{
  "d_shared_expert": 0,
  "activation": "gelu",
  "normalize_top_k": false,
  "n_groups": 4,
  "lr_router": 0.0013,
  "tie_embeddings": false,
  "steps": 6015,
  "dataset": "wikipedia_en"
}
Below are experts of layer 5 (counted from 0) of a mixture-of-experts language model. Rows are named router (the router's row for the expert), down (a neuron's output weights, with its number) and show model dimensions 0-191. Each number is 200 + 40 x the weight over its row's rms, rounded and kept within 0 to 999.
Before each expert's rows: a language model's description of what the expert responds to. This comes from a sample of Wikipedia text that the model never trained on.

# expert 30
Word-initial prefix pieces re/Re, de, con, dis, especially "Re" in proper names like Research Institute, House of Representatives, Regiment.
router,216,243,168,207,131,172,238,204,216,222,250,142,188,199,193,178,243,195,248,196,249,260,235,198,180,159,113,111,203,219,265,188,190,200,229,185,121,244,194,201,154,216,177,288,191,203,219,156,189,228,123,192,217,151,198,171,265,232,207,236,236,213,176,183,184,103,203,164,236,172,162,166,221,189,233,240,239,133,235,203,212,212,177,80,191,143,252,188,113,216,199,171,207,197,178,193,234,185,194,217,206,213,196,231,225,243,157,223,237,211,310,224,168,241,253,225,193,186,224,221,187,236,198,155,232,212,208,257,196,182,241,224,168,243,200,198,160,195,117,225,271,240,234,217,265,240,165,191,215,156,197,165,174,159,177,248,166,175,231,235,223,91,142,303,176,277,108,201,214,219,162,196,157,225,280,237,197,94,178,169,136,204,166,179,145,228,201,190,225,226,172,194
down0,184,240,168,233,210,86,206,170,274,134,197,146,263,216,211,213,178,169,271,276,172,242,197,280,233,148,114,241,215,197,189,201,208,113,229,175,159,194,222,230,203,171,218,195,183,156,135,266,208,131,234,178,170,146,263,202,217,232,193,245,156,261,160,189,186,180,77,173,206,211,199,276,200,216,241,233,194,232,180,201,211,160,183,215,116,246,252,177,197,171,196,161,231,269,184,197,205,212,225,193,196,197,244,141,216,157,166,204,216,241,262,239,218,172,231,139,132,206,194,199,164,188,207,227,240,271,190,237,193,195,203,253,202,230,180,132,150,155,226,238,174,156,169,155,200,141,206,209,201,220,129,180,162,270,168,231,251,237,217,194,228,191,216,230,184,165,304,231,252,291,177,206,179,210,246,104,222,203,187,201,219,186,165,189,244,197,169,127,245,145,142,211
down1,164,183,126,202,175,161,150,179,220,210,220,258,189,277,234,137,258,238,210,269,238,242,230,113,214,196,256,123,188,207,229,210,204,160,215,207,231,176,246,168,194,286,218,156,177,228,202,165,249,208,223,172,176,271,166,192,190,186,176,156,207,216,179,240,258,148,181,170,206,147,212,166,167,126,176,221,200,172,210,242,89,199,232,205,174,118,234,112,238,155,168,210,163,117,230,222,298,197,215,256,216,218,170,152,144,210,258,225,222,218,198,161,221,209,191,234,189,277,146,186,150,227,238,208,190,209,188,160,166,208,193,201,198,184,209,180,269,146,235,203,201,243,217,238,260,287,203,182,141,243,189,165,175,205,117,194,176,186,218,228,201,159,241,185,182,213,201,169,215,140,262,170,275,288,110,196,187,183,275,216,134,182,287,193,117,208,218,196,188,213,192,220
down2,234,196,151,234,173,234,201,139,232,228,185,181,119,198,122,192,253,182,204,233,256,175,181,229,213,200,192,247,86,263,223,271,208,197,159,199,221,213,181,209,278,162,128,209,236,213,185,223,187,256,210,225,132,254,247,156,231,134,264,170,226,242,171,160,215,295,233,167,213,188,183,251,177,240,144,122,215,201,213,183,219,237,193,282,199,158,226,245,182,231,173,202,190,243,224,238,270,250,197,182,117,208,198,156,170,193,138,179,210,128,221,213,247,171,100,278,194,176,127,225,207,201,181,118,293,222,154,193,163,152,247,167,193,222,150,254,223,206,199,179,227,153,167,216,234,224,177,211,173,174,184,210,209,248,160,191,199,227,255,198,205,261,234,200,284,272,167,203,187,226,146,182,162,154,168,225,166,225,133,209,243,200,231,252,171,119,178,159,235,188,176,214
down3,230,187,189,119,209,235,160,187,249,244,224,138,178,229,187,201,202,245,165,188,180,233,231,187,194,226,189,89,207,249,207,223,181,186,237,223,127,187,229,177,243,265,168,201,206,152,208,214,244,171,215,145,172,156,218,195,172,236,157,143,204,254,204,252,246,185,206,237,211,188,207,138,145,144,230,168,195,213,155,325,172,169,191,219,310,190,214,131,157,151,211,221,146,202,270,168,155,154,241,201,151,183,213,193,179,194,133,245,183,175,222,157,234,313,220,219,200,188,205,232,159,181,241,167,228,186,193,196,175,194,212,206,301,205,236,216,208,176,217,183,288,226,179,201,297,245,199,199,209,185,198,213,197,228,128,252,161,259,219,188,161,106,226,185,112,179,226,225,147,159,256,127,248,256,174,238,201,103,189,247,172,195,252,227,189,172,201,204,189,203,250,124
down4,219,192,170,276,190,256,232,209,187,270,314,165,180,210,200,198,248,238,193,269,191,212,214,167,236,194,189,136,194,193,205,194,167,165,186,216,159,187,220,120,267,224,168,148,166,185,211,221,224,186,238,143,148,271,192,210,214,146,210,215,248,224,171,238,231,159,196,218,202,185,188,120,199,157,230,187,160,215,172,240,143,283,248,202,228,158,192,174,251,228,196,284,139,214,213,181,182,202,242,210,183,190,225,182,130,269,185,177,164,189,199,218,225,167,188,229,250,194,151,232,189,224,134,201,185,164,185,174,197,124,201,190,228,135,214,219,198,218,237,200,174,196,184,215,189,282,205,125,164,187,228,207,269,213,66,214,179,133,195,235,202,132,272,140,140,122,219,205,128,144,265,215,245,307,241,217,205,135,174,247,143,224,211,212,250,177,212,272,170,171,216,131
down5,176,166,299,186,134,159,200,231,172,85,277,196,244,155,205,227,241,250,158,117,301,197,217,182,224,188,242,201,197,177,201,266,224,225,220,193,205,223,181,271,268,196,181,142,203,178,201,150,169,238,247,229,217,228,197,161,162,150,192,175,188,210,181,190,167,177,224,165,179,180,223,163,219,278,172,245,173,206,190,123,156,218,183,245,168,208,241,174,147,205,194,189,215,193,143,249,148,147,188,140,261,144,168,276,211,276,189,230,235,215,236,215,238,180,222,132,260,152,220,243,241,184,214,204,201,239,188,183,170,171,287,248,58,171,210,200,169,176,148,180,227,183,146,227,131,193,239,172,181,235,232,174,190,228,170,163,233,216,192,213,193,282,239,155,225,208,171,165,266,260,195,228,243,208,223,241,158,207,170,243,230,196,200,124,142,193,183,252,144,264,165,210
down6,250,244,217,195,279,194,172,264,194,213,188,138,147,188,186,278,222,244,173,217,182,217,238,199,232,221,134,165,288,202,215,276,264,145,198,187,189,148,160,162,198,143,224,188,231,228,259,203,212,246,236,102,218,159,191,212,221,255,185,265,204,234,171,269,209,220,192,195,188,241,222,98,251,181,220,155,177,159,150,226,121,154,222,156,309,147,215,175,223,170,281,144,166,136,206,117,145,237,246,134,174,238,215,174,162,240,209,210,166,189,206,215,221,255,194,214,238,183,214,228,209,195,253,199,208,159,224,152,241,212,212,258,167,182,210,168,201,201,232,212,234,229,144,156,235,185,203,263,228,238,188,201,189,209,87,226,198,229,137,231,207,145,209,211,164,115,199,177,154,188,232,164,189,235,162,178,230,140,273,227,224,150,262,144,144,148,203,235,197,215,202,160
down7,190,230,197,184,272,115,250,245,202,239,218,256,210,201,190,254,253,276,181,206,162,214,137,198,244,224,217,190,219,211,187,123,270,188,191,230,221,119,243,249,121,255,200,122,227,237,191,213,243,116,178,204,211,135,182,187,222,193,137,249,161,197,173,207,245,143,131,178,189,181,179,219,262,179,187,225,225,160,214,195,186,186,247,133,208,240,275,227,144,140,230,122,236,177,174,219,213,292,243,181,254,211,191,169,190,170,161,231,156,224,259,169,255,222,146,222,191,203,228,171,177,117,206,212,200,236,243,286,171,166,215,153,151,106,255,184,167,181,187,205,242,199,182,269,255,239,224,153,145,178,202,210,193,225,168,233,197,151,283,176,162,207,217,150,186,205,212,243,163,266,177,217,162,234,216,151,226,204,251,268,246,161,275,141,230,163,215,151,188,195,190,185
down8,190,106,188,267,171,177,210,223,218,210,224,159,216,224,155,127,201,195,194,165,216,204,271,148,192,183,201,219,165,201,220,126,268,194,246,184,155,179,194,258,176,174,188,209,121,195,225,227,247,159,235,235,193,225,227,127,110,215,187,175,196,142,136,180,189,260,153,164,178,179,190,221,184,191,184,192,187,135,220,209,188,258,255,216,214,257,224,176,226,188,209,202,242,177,234,245,287,158,143,178,155,149,141,207,231,91,231,130,147,278,239,215,158,160,249,223,215,238,226,166,220,185,224,233,215,197,258,188,230,184,224,66,192,206,195,131,179,178,150,241,260,200,263,178,247,206,158,171,247,207,150,290,201,153,209,219,147,280,203,263,196,206,206,238,192,267,228,178,319,236,170,197,201,186,145,205,238,236,181,229,199,206,196,212,174,267,127,182,217,210,187,207
down9,246,243,272,202,132,164,195,210,265,222,260,262,188,197,208,202,245,241,165,195,216,234,268,108,194,210,193,91,247,226,205,145,106,147,225,171,134,230,217,196,241,228,194,188,265,208,210,221,183,183,155,83,206,208,226,230,229,212,234,196,222,202,253,210,171,140,179,195,261,149,224,177,164,113,190,208,142,174,168,215,201,215,174,210,239,152,162,182,166,174,191,202,191,176,249,181,182,166,239,163,195,226,223,170,162,262,158,167,213,215,233,198,273,231,203,191,239,221,113,204,166,169,223,251,153,141,215,254,247,151,165,244,197,183,286,204,156,207,192,261,276,165,191,191,212,241,190,187,189,253,217,171,204,212,102,187,257,240,217,226,181,99,185,222,105,170,197,173,213,193,205,254,236,276,168,238,228,149,257,151,181,193,234,188,239,189,172,229,194,262,195,272
down10,186,216,154,198,244,222,181,232,187,230,177,160,219,211,190,200,229,238,165,193,142,211,199,197,183,214,197,236,225,244,211,240,188,232,240,217,163,192,176,211,168,145,224,222,171,235,213,157,227,208,202,215,181,133,252,234,285,184,191,266,190,190,186,150,173,234,168,170,183,236,253,251,268,266,185,94,274,237,230,181,205,211,166,194,220,163,216,205,257,132,173,103,215,149,239,126,291,200,153,252,207,183,261,200,141,259,238,204,212,148,175,214,141,188,161,272,223,228,109,229,171,289,184,164,174,230,206,133,240,228,196,235,115,171,264,166,170,268,220,203,216,156,175,252,210,62,233,172,133,208,245,224,199,183,158,171,184,109,212,203,203,191,211,209,239,193,239,183,130,153,206,190,151,199,266,187,204,283,285,169,179,188,221,235,222,221,219,157,207,170,212,220
down11,198,187,136,123,215,203,245,309,156,198,173,160,257,210,235,191,298,173,219,142,196,155,161,154,164,260,211,257,304,175,260,181,216,163,200,148,224,174,142,192,206,166,174,186,170,136,218,226,234,183,140,154,241,174,201,229,180,199,179,144,241,202,189,158,226,236,176,130,209,173,224,212,272,213,199,138,202,213,195,233,147,213,224,240,215,204,237,253,185,271,193,195,228,215,193,206,190,283,176,223,204,191,223,169,158,181,157,175,220,222,189,217,250,222,159,189,180,209,206,193,153,248,230,194,146,212,137,218,206,234,176,88,99,197,195,220,213,249,237,226,184,228,161,141,149,225,227,171,182,165,230,205,176,213,206,295,171,190,230,213,260,238,208,119,205,123,126,173,189,237,191,244,209,240,235,208,204,255,217,177,158,172,289,257,199,323,247,149,218,209,184,142
down12,180,238,262,193,259,233,147,189,224,230,148,196,214,157,193,214,184,244,197,183,219,266,167,178,203,249,200,124,205,237,240,185,202,146,207,210,159,211,289,145,139,215,267,139,218,159,271,239,188,256,176,161,168,257,161,143,182,199,200,211,246,223,122,209,239,144,183,155,166,143,226,149,155,263,206,148,190,163,204,227,180,168,202,158,288,200,160,144,224,172,215,167,141,138,149,188,230,226,270,233,239,221,262,130,155,282,241,166,198,223,242,147,185,235,236,177,249,184,189,228,191,215,218,206,283,120,226,169,179,247,293,192,197,163,204,171,221,164,190,206,216,194,159,164,203,207,216,233,272,238,151,198,190,180,190,226,145,200,192,270,224,171,216,146,275,175,250,197,122,168,243,151,190,292,187,149,136,207,213,191,224,194,282,174,171,147,239,251,212,202,195,181
down13,216,129,197,192,168,216,301,168,198,134,225,184,162,183,166,252,259,235,138,170,260,224,214,117,248,117,215,158,247,166,233,220,265,154,194,259,197,216,250,169,190,244,255,162,273,162,226,216,178,174,183,218,193,173,185,218,170,197,167,239,177,215,198,235,161,211,199,147,182,195,178,230,199,107,207,241,252,132,182,160,149,137,213,198,218,269,256,225,187,124,166,230,201,185,207,342,258,186,227,181,275,156,266,240,186,216,182,186,194,206,267,192,246,185,200,215,233,147,185,181,205,127,247,256,243,144,227,224,162,171,209,224,172,156,246,166,159,131,195,181,211,227,194,220,233,243,156,235,214,206,198,259,241,246,188,198,121,162,209,183,186,190,167,224,201,195,240,139,209,209,274,144,187,191,218,226,148,143,212,195,194,155,258,107,212,158,212,231,125,215,187,151
down14,249,193,152,209,171,199,199,268,216,189,297,129,156,218,238,130,280,170,205,239,179,235,175,191,101,195,162,135,156,226,192,269,211,208,239,194,185,220,234,178,164,208,201,223,273,248,196,190,273,121,192,202,208,197,195,215,179,262,198,180,212,203,224,180,221,229,279,181,148,223,219,214,233,172,190,188,193,215,154,150,221,199,232,214,192,197,214,235,157,197,173,264,139,128,171,216,198,226,152,236,190,80,135,274,187,240,178,210,239,252,121,221,223,217,179,220,247,115,118,208,172,165,286,191,216,207,246,163,251,121,238,182,242,240,203,168,175,174,187,191,253,229,212,217,243,291,193,169,222,215,185,243,171,154,147,172,240,107,208,175,213,177,136,165,194,193,150,196,239,179,250,162,225,238,201,181,219,111,213,246,181,185,212,211,252,172,151,255,269,211,153,217
down15,215,180,232,211,162,180,142,226,221,140,178,289,191,228,174,192,233,223,215,232,192,210,190,215,158,296,221,291,192,157,244,146,209,195,220,194,150,195,237,200,203,228,157,168,180,92,223,163,185,176,229,218,227,183,293,215,174,170,175,157,144,176,183,171,196,276,95,169,164,206,204,184,194,197,223,248,238,222,235,194,235,205,270,255,145,158,188,152,226,244,177,195,231,166,212,199,191,249,207,196,200,135,113,231,222,202,130,184,181,167,231,122,233,236,190,214,161,225,205,167,171,266,253,153,186,178,212,243,173,176,271,167,188,159,206,170,276,230,160,169,255,206,170,247,174,166,189,259,218,216,152,218,176,218,135,181,136,163,265,154,261,214,249,143,267,230,195,211,272,184,167,286,275,185,202,240,146,227,212,150,212,237,250,231,272,188,229,212,126,211,123,183
down16,218,200,173,238,232,248,208,208,231,243,145,184,220,120,186,270,262,189,175,174,163,242,197,186,173,222,159,204,172,226,130,218,215,242,160,239,272,160,177,189,193,181,145,165,201,227,272,249,236,185,211,119,161,191,177,186,231,147,241,195,206,265,228,147,138,205,268,154,222,149,210,219,264,221,237,220,152,224,243,207,188,235,190,164,194,185,247,174,166,185,166,164,234,209,148,195,152,123,215,184,196,173,162,257,200,167,149,119,183,231,146,167,185,166,187,230,194,173,215,178,200,205,209,174,258,160,209,135,240,177,270,192,76,164,166,270,261,215,230,245,295,154,203,164,284,127,216,142,285,232,241,235,164,218,174,188,169,196,173,240,206,219,296,192,180,188,252,200,177,164,203,268,168,195,243,176,119,181,132,276,195,210,183,245,170,213,188,273,230,235,205,191
down17,295,217,190,169,197,209,158,127,153,153,269,206,202,186,293,192,225,199,171,182,137,234,236,232,137,164,154,136,219,191,191,130,179,163,204,253,132,237,271,158,250,148,184,201,211,205,185,194,152,219,211,157,142,183,153,182,126,211,218,195,207,135,202,205,171,217,214,219,207,147,239,119,182,196,206,174,247,185,201,240,249,189,194,274,252,222,244,194,168,236,171,225,150,274,259,200,191,205,243,244,144,249,188,204,214,256,151,129,201,279,158,177,236,214,199,185,193,146,86,226,190,184,249,170,161,156,238,252,223,193,219,201,118,233,230,258,179,190,238,234,184,241,229,237,138,228,213,226,133,191,222,250,145,223,199,210,133,191,204,210,223,158,61,243,206,219,253,144,231,189,199,205,180,197,188,203,270,206,248,210,168,201,193,242,219,179,211,229,238,204,296,224
down18,190,232,226,248,183,203,199,236,221,200,258,186,200,220,194,279,205,201,273,228,159,163,267,169,88,154,166,163,179,200,256,146,223,246,228,182,189,301,250,165,211,244,162,187,162,155,164,183,227,203,155,192,202,232,234,205,173,193,193,221,212,219,195,204,250,122,209,190,147,134,146,161,170,166,242,212,234,222,210,284,164,261,173,134,288,234,182,253,159,285,160,195,154,149,241,195,198,176,203,186,277,114,250,179,191,279,191,215,217,209,228,216,227,193,166,179,277,178,221,227,223,221,237,208,199,172,132,160,170,145,223,200,246,172,211,184,178,191,234,177,274,166,218,232,242,231,231,130,131,205,180,209,196,143,168,214,216,171,212,255,260,83,195,171,163,221,173,88,245,222,241,158,179,215,200,203,218,148,169,279,220,185,232,152,177,183,223,240,193,251,194,151
down19,148,213,291,219,210,93,204,201,171,120,211,227,164,210,159,261,186,187,185,189,157,203,226,190,239,143,226,222,150,181,224,183,180,288,148,218,175,166,209,159,260,239,202,172,212,230,182,168,211,152,239,130,191,168,191,228,191,131,151,212,208,108,213,187,174,118,174,155,201,202,196,141,225,119,203,268,169,173,190,156,87,194,238,266,221,180,231,188,183,222,317,240,149,202,261,216,211,190,152,208,222,205,232,243,182,256,238,208,199,202,213,247,252,198,193,164,213,194,212,182,305,158,231,264,188,142,272,182,187,175,226,230,185,197,154,252,214,175,246,262,189,253,262,161,210,203,160,133,173,204,241,198,205,177,221,247,172,206,129,242,191,201,182,191,175,201,150,212,208,255,172,165,195,208,205,232,190,271,196,209,313,189,185,263,179,174,183,264,174,187,174,286
down20,195,120,181,163,232,215,234,160,149,174,247,223,200,238,221,205,210,180,111,253,213,223,249,210,232,302,259,206,198,155,214,163,151,203,158,207,218,276,135,239,182,240,191,135,243,159,194,162,161,203,201,230,191,263,184,211,149,193,173,159,129,219,255,242,187,199,231,168,223,225,158,192,200,268,221,194,228,113,234,154,191,207,275,168,181,212,234,171,138,203,213,293,232,217,251,229,185,231,207,209,242,172,180,214,245,239,147,230,206,154,143,179,275,191,221,164,107,206,231,230,224,191,168,134,172,250,196,197,207,195,217,145,138,156,191,183,173,155,227,205,196,130,149,227,166,261,256,225,150,257,173,226,198,220,137,201,111,201,212,235,150,110,267,222,270,189,161,148,174,198,171,239,260,192,166,247,151,212,240,231,84,221,183,186,186,199,243,248,183,232,222,200
down21,181,265,187,194,183,169,198,193,199,232,240,220,199,231,179,258,198,158,201,242,228,141,266,275,184,179,201,229,194,207,170,155,226,223,161,208,162,152,172,201,238,245,197,277,194,180,198,160,189,220,255,215,254,214,223,213,205,166,195,258,219,197,229,141,224,223,226,155,216,177,170,219,183,213,231,227,138,252,221,178,190,209,235,190,168,237,246,226,179,250,183,174,187,161,308,217,255,183,221,218,186,148,235,138,212,195,203,144,183,218,205,257,120,153,248,285,183,173,223,212,231,256,169,220,179,139,198,245,195,182,180,172,191,217,124,131,132,242,266,255,74,238,241,116,237,271,161,162,166,213,161,196,231,118,269,211,224,251,189,210,188,212,243,239,189,141,170,267,237,214,128,180,152,139,286,196,182,118,213,261,172,192,178,116,232,199,232,132,238,173,178,152
down22,209,191,215,232,235,163,242,163,195,151,258,163,117,192,157,246,219,227,193,192,154,219,233,135,264,164,191,232,220,109,211,135,219,220,193,213,150,253,243,175,158,195,204,226,193,207,173,129,237,173,205,181,242,266,180,242,156,171,192,219,154,250,204,216,204,236,217,138,206,227,126,175,230,210,154,171,222,208,209,262,192,195,229,142,286,197,286,227,149,259,225,150,136,183,245,232,301,157,182,209,103,217,207,221,130,236,268,205,177,219,199,223,230,182,182,168,215,156,199,242,212,131,240,272,173,159,183,161,241,148,198,227,202,160,188,162,167,245,228,218,279,116,205,198,213,181,155,136,228,149,170,214,234,217,231,209,144,222,258,197,154,169,161,208,193,200,139,168,153,209,225,182,219,229,135,278,123,160,156,260,216,256,257,195,255,255,167,238,186,156,237,178
down23,210,230,267,166,201,208,253,134,262,204,200,214,160,239,166,214,252,263,258,203,142,221,226,136,255,193,183,105,328,185,233,275,201,190,234,252,193,191,183,173,184,177,180,227,227,191,206,164,236,202,145,167,164,204,225,242,267,184,184,238,201,169,222,140,215,105,216,183,192,283,130,193,143,147,198,221,210,133,213,192,171,174,158,160,218,191,199,184,155,205,172,266,151,211,250,158,266,182,242,215,175,136,216,154,215,254,144,145,216,170,250,212,247,152,217,166,290,274,263,159,168,240,188,159,178,155,230,190,229,231,194,235,248,150,244,158,95,250,235,168,259,182,184,208,169,203,155,207,199,166,216,205,247,224,213,166,220,242,224,240,208,119,221,187,147,194,185,207,196,241,264,209,211,269,181,186,221,108,193,234,174,149,193,194,238,189,195,202,197,237,176,131
down24,239,258,207,222,158,188,204,273,137,120,223,189,177,250,242,229,227,233,270,226,159,197,242,147,219,247,156,197,206,261,248,158,175,192,264,182,174,255,233,180,244,184,205,225,220,178,188,145,194,190,127,114,245,211,191,215,155,246,186,215,224,240,195,214,235,239,176,195,194,188,213,135,212,127,146,201,169,167,184,258,216,251,218,239,282,194,143,190,205,182,261,154,154,179,207,156,130,245,205,279,182,126,207,194,145,312,213,217,197,171,186,248,259,194,247,133,118,155,181,244,235,157,202,247,223,135,217,144,198,172,217,224,263,195,221,231,126,150,209,225,238,163,203,183,218,196,219,235,221,252,82,185,198,189,145,231,210,195,252,168,196,99,179,204,226,202,212,147,210,191,180,171,205,249,176,209,192,117,216,222,223,175,232,171,188,165,188,267,155,284,185,167
down25,225,207,233,211,234,201,207,152,183,172,228,105,187,222,181,251,191,172,187,257,257,239,280,179,223,250,155,209,142,212,202,201,158,196,247,244,164,215,195,127,264,157,220,210,230,220,227,154,221,214,139,163,215,199,201,200,210,181,148,258,282,234,215,184,216,194,231,203,177,194,261,189,191,209,150,189,211,178,179,270,193,254,189,168,266,152,174,195,153,206,273,233,120,218,184,115,175,195,227,197,246,264,197,120,134,295,207,182,192,144,248,192,274,265,248,190,198,151,181,238,172,144,98,223,242,237,214,131,152,184,206,193,256,158,274,236,186,139,227,184,214,149,174,220,287,223,216,190,197,203,234,221,213,153,168,148,206,205,175,295,171,118,261,161,208,188,164,205,225,212,233,140,212,212,206,189,224,149,190,214,136,173,134,176,114,219,233,214,220,253,186,157
down26,205,171,177,157,157,202,255,205,189,170,188,236,198,274,177,117,226,211,243,197,211,205,230,161,218,152,226,61,233,249,252,235,194,150,210,176,231,129,203,185,214,234,180,231,278,271,229,165,244,178,184,203,223,123,184,244,233,231,249,184,209,166,252,176,210,103,196,162,257,256,195,254,190,213,174,194,186,129,239,182,223,190,209,222,200,165,183,177,126,207,205,234,194,137,123,166,236,289,209,229,176,175,190,202,237,153,162,170,285,235,268,164,242,200,189,174,328,201,224,142,99,236,180,209,193,192,192,276,176,213,198,159,206,239,258,196,168,131,177,175,219,249,199,241,200,264,149,160,202,260,235,171,193,172,204,216,245,240,215,187,219,107,157,218,163,202,200,214,221,156,191,238,117,228,216,193,268,185,209,176,183,180,166,197,154,157,267,194,219,223,164,183
down27,183,214,200,242,189,260,238,256,254,202,207,212,216,206,165,200,230,196,182,98,156,218,254,211,197,174,204,95,235,234,249,143,256,199,211,123,219,167,232,183,196,167,228,176,173,186,241,166,236,144,172,133,224,129,203,178,188,209,167,237,201,195,262,210,187,108,173,159,195,281,212,195,208,184,237,200,234,128,184,194,224,239,197,116,243,132,208,232,197,286,224,196,109,123,208,176,224,283,222,203,221,187,225,201,187,176,229,147,189,177,309,188,222,170,250,196,329,185,189,161,198,153,221,281,203,161,166,217,208,178,166,251,228,133,177,177,221,194,188,188,238,160,214,147,151,204,158,230,267,157,181,246,232,198,211,205,236,227,250,201,193,144,176,191,186,191,226,174,182,229,243,163,197,237,187,258,139,95,214,163,239,206,181,149,218,226,208,205,266,268,214,128
down28,146,157,229,192,170,187,165,174,204,143,191,211,225,162,220,227,223,255,190,175,213,201,207,192,229,196,226,265,189,130,212,249,236,166,158,214,219,206,152,151,218,230,155,135,196,136,213,148,235,180,291,244,203,251,185,157,239,187,266,182,216,249,201,148,158,281,182,251,145,100,248,161,206,253,183,264,187,205,207,237,204,165,164,188,208,200,147,160,214,240,199,107,221,195,162,185,172,189,185,181,234,240,177,270,122,226,201,200,244,231,208,202,161,229,175,143,208,175,275,240,183,172,183,231,188,198,152,165,222,171,307,153,179,132,249,180,290,273,211,228,232,215,185,199,220,175,229,129,231,254,254,230,184,257,257,214,220,241,134,170,202,296,238,183,241,183,225,211,211,189,223,228,117,149,264,214,139,196,151,230,160,202,198,124,150,150,134,247,189,227,217,245
down29,253,196,128,189,171,157,154,215,230,180,213,199,204,160,156,207,192,127,244,147,182,208,233,143,154,148,262,187,199,139,169,148,206,244,187,158,230,165,183,184,205,234,209,202,229,154,191,178,140,266,199,189,192,212,217,147,224,284,220,163,175,212,154,238,240,133,164,173,159,171,233,188,197,232,213,180,164,189,191,237,173,190,190,200,160,217,217,236,246,230,214,218,180,179,233,256,240,192,214,232,140,315,217,229,167,170,169,283,175,166,160,167,165,268,155,185,199,215,262,247,120,192,161,246,210,202,188,212,148,225,149,176,206,117,234,254,262,243,252,151,194,232,79,296,187,242,196,271,163,214,190,201,191,243,280,268,209,213,195,230,244,147,235,264,141,200,150,169,223,267,230,218,187,196,215,283,211,157,221,156,150,183,172,173,144,203,225,198,246,233,283,143
down30,236,131,158,208,138,240,253,159,149,199,139,210,242,225,195,217,213,174,153,157,278,174,227,240,182,273,145,214,212,260,238,208,223,242,234,192,188,172,188,243,179,211,166,187,232,156,253,119,175,166,219,185,188,164,193,176,146,197,178,252,178,212,249,248,156,200,154,179,204,315,203,212,188,174,284,217,219,216,258,219,197,244,194,118,168,218,199,185,152,194,243,222,259,170,264,222,158,190,187,195,211,197,231,232,246,155,80,214,178,116,168,121,215,255,184,177,231,183,213,208,230,209,251,167,163,224,212,213,219,192,219,142,146,137,111,175,192,158,176,190,183,215,175,182,189,203,208,255,265,252,174,158,212,222,108,151,151,158,281,225,209,201,201,190,214,204,197,149,164,218,171,228,230,316,201,194,179,205,216,221,284,309,170,208,218,263,168,196,188,250,157,183
down31,286,285,216,206,198,179,234,157,276,176,189,213,209,184,200,114,174,217,182,213,122,175,153,227,193,108,236,231,199,227,227,195,215,155,231,157,252,130,184,181,215,252,242,177,189,190,236,278,195,172,215,220,278,171,163,219,177,161,195,225,198,232,164,166,189,202,177,183,190,183,169,232,217,188,111,150,198,230,183,189,141,174,231,242,203,254,212,166,175,154,139,149,180,221,229,236,212,167,231,135,263,271,186,123,210,197,263,231,206,179,192,171,230,222,175,208,140,154,248,218,145,196,194,182,264,216,221,182,168,209,94,245,186,260,252,192,158,133,180,287,251,130,219,170,163,201,225,225,243,166,163,223,219,197,191,204,233,238,271,289,233,315,194,140,170,197,261,264,264,203,207,160,211,165,185,142,210,159,189,144,153,178,169,229,163,237,174,207,170,205,245,252
down32,233,213,270,227,200,248,175,229,225,173,187,185,247,235,215,229,200,178,229,241,238,210,262,130,258,235,232,220,243,251,190,122,171,171,248,247,176,227,209,193,222,139,262,209,188,254,125,178,165,190,132,152,197,183,233,213,232,197,176,236,187,184,216,156,230,249,177,236,160,249,168,159,232,218,203,159,272,230,235,246,208,228,151,170,217,236,143,168,199,232,221,152,173,198,164,117,252,257,219,241,183,181,109,138,246,184,262,248,134,166,171,230,169,146,223,196,152,282,234,208,218,132,147,192,176,225,226,148,171,136,238,268,179,228,191,257,204,201,199,149,208,256,285,152,148,149,191,206,153,247,139,226,152,165,233,152,219,142,212,199,166,111,147,240,223,169,235,245,244,183,144,253,141,195,189,212,161,186,148,248,211,223,252,227,178,197,212,210,299,184,170,180
down33,146,306,227,122,162,194,181,225,170,203,262,220,174,231,171,225,198,180,205,183,149,194,162,217,171,165,233,171,211,198,167,225,222,192,142,169,113,205,152,259,252,278,232,239,207,215,144,142,143,203,208,200,187,227,223,187,242,195,256,173,197,205,153,242,211,162,228,227,278,172,121,205,220,267,233,244,146,260,188,177,155,230,91,183,193,180,184,224,184,133,181,174,170,162,217,217,142,102,203,195,188,232,206,240,173,236,146,238,235,203,246,221,249,244,219,105,161,231,229,193,195,160,162,196,151,253,209,167,250,230,266,221,182,187,198,215,208,156,171,254,188,215,183,258,227,194,223,186,83,235,196,131,203,183,185,198,169,273,140,260,209,191,222,206,190,263,147,234,264,254,109,117,164,181,179,165,178,191,150,231,242,207,180,274,219,218,213,205,197,257,226,216
down34,233,166,215,207,133,244,180,227,179,196,197,230,175,195,183,118,194,279,198,251,212,153,190,262,220,128,193,199,201,133,135,260,190,194,134,246,175,191,210,130,213,97,334,236,202,175,242,232,180,274,207,189,172,212,215,171,276,182,216,142,142,196,225,272,179,206,201,209,206,158,239,141,170,251,91,183,179,231,183,152,171,205,210,195,169,227,199,192,235,242,181,181,222,212,220,239,234,204,173,175,237,174,196,149,184,211,165,249,198,204,131,234,163,275,150,110,153,219,245,182,141,236,236,124,245,187,206,206,161,146,123,172,157,246,195,210,187,153,246,243,146,168,239,237,171,177,181,259,203,242,215,157,200,175,236,219,197,222,228,176,247,243,185,211,216,249,289,220,190,210,216,264,200,186,306,270,190,214,197,162,185,200,161,146,204,203,176,181,261,225,215,151
down35,175,178,163,187,194,244,246,239,223,184,150,308,191,243,255,186,190,208,138,208,272,223,217,151,200,230,152,187,207,212,247,233,184,196,218,240,219,171,112,120,170,172,276,219,122,196,226,227,168,207,182,216,200,186,185,174,231,212,185,216,191,181,176,175,203,198,148,241,194,200,237,195,147,171,195,292,195,90,217,225,146,212,236,237,154,232,192,157,212,203,176,213,221,184,191,203,349,177,212,235,246,212,229,170,141,134,206,217,135,180,213,157,123,163,156,200,190,239,221,125,192,212,199,144,213,168,200,245,101,238,178,216,177,213,225,171,241,202,180,281,132,259,200,203,224,194,223,198,223,221,90,247,198,153,200,237,170,250,233,248,228,182,201,203,241,141,226,157,190,164,201,225,215,230,204,256,219,314,247,189,207,150,202,210,155,150,209,129,236,262,263,167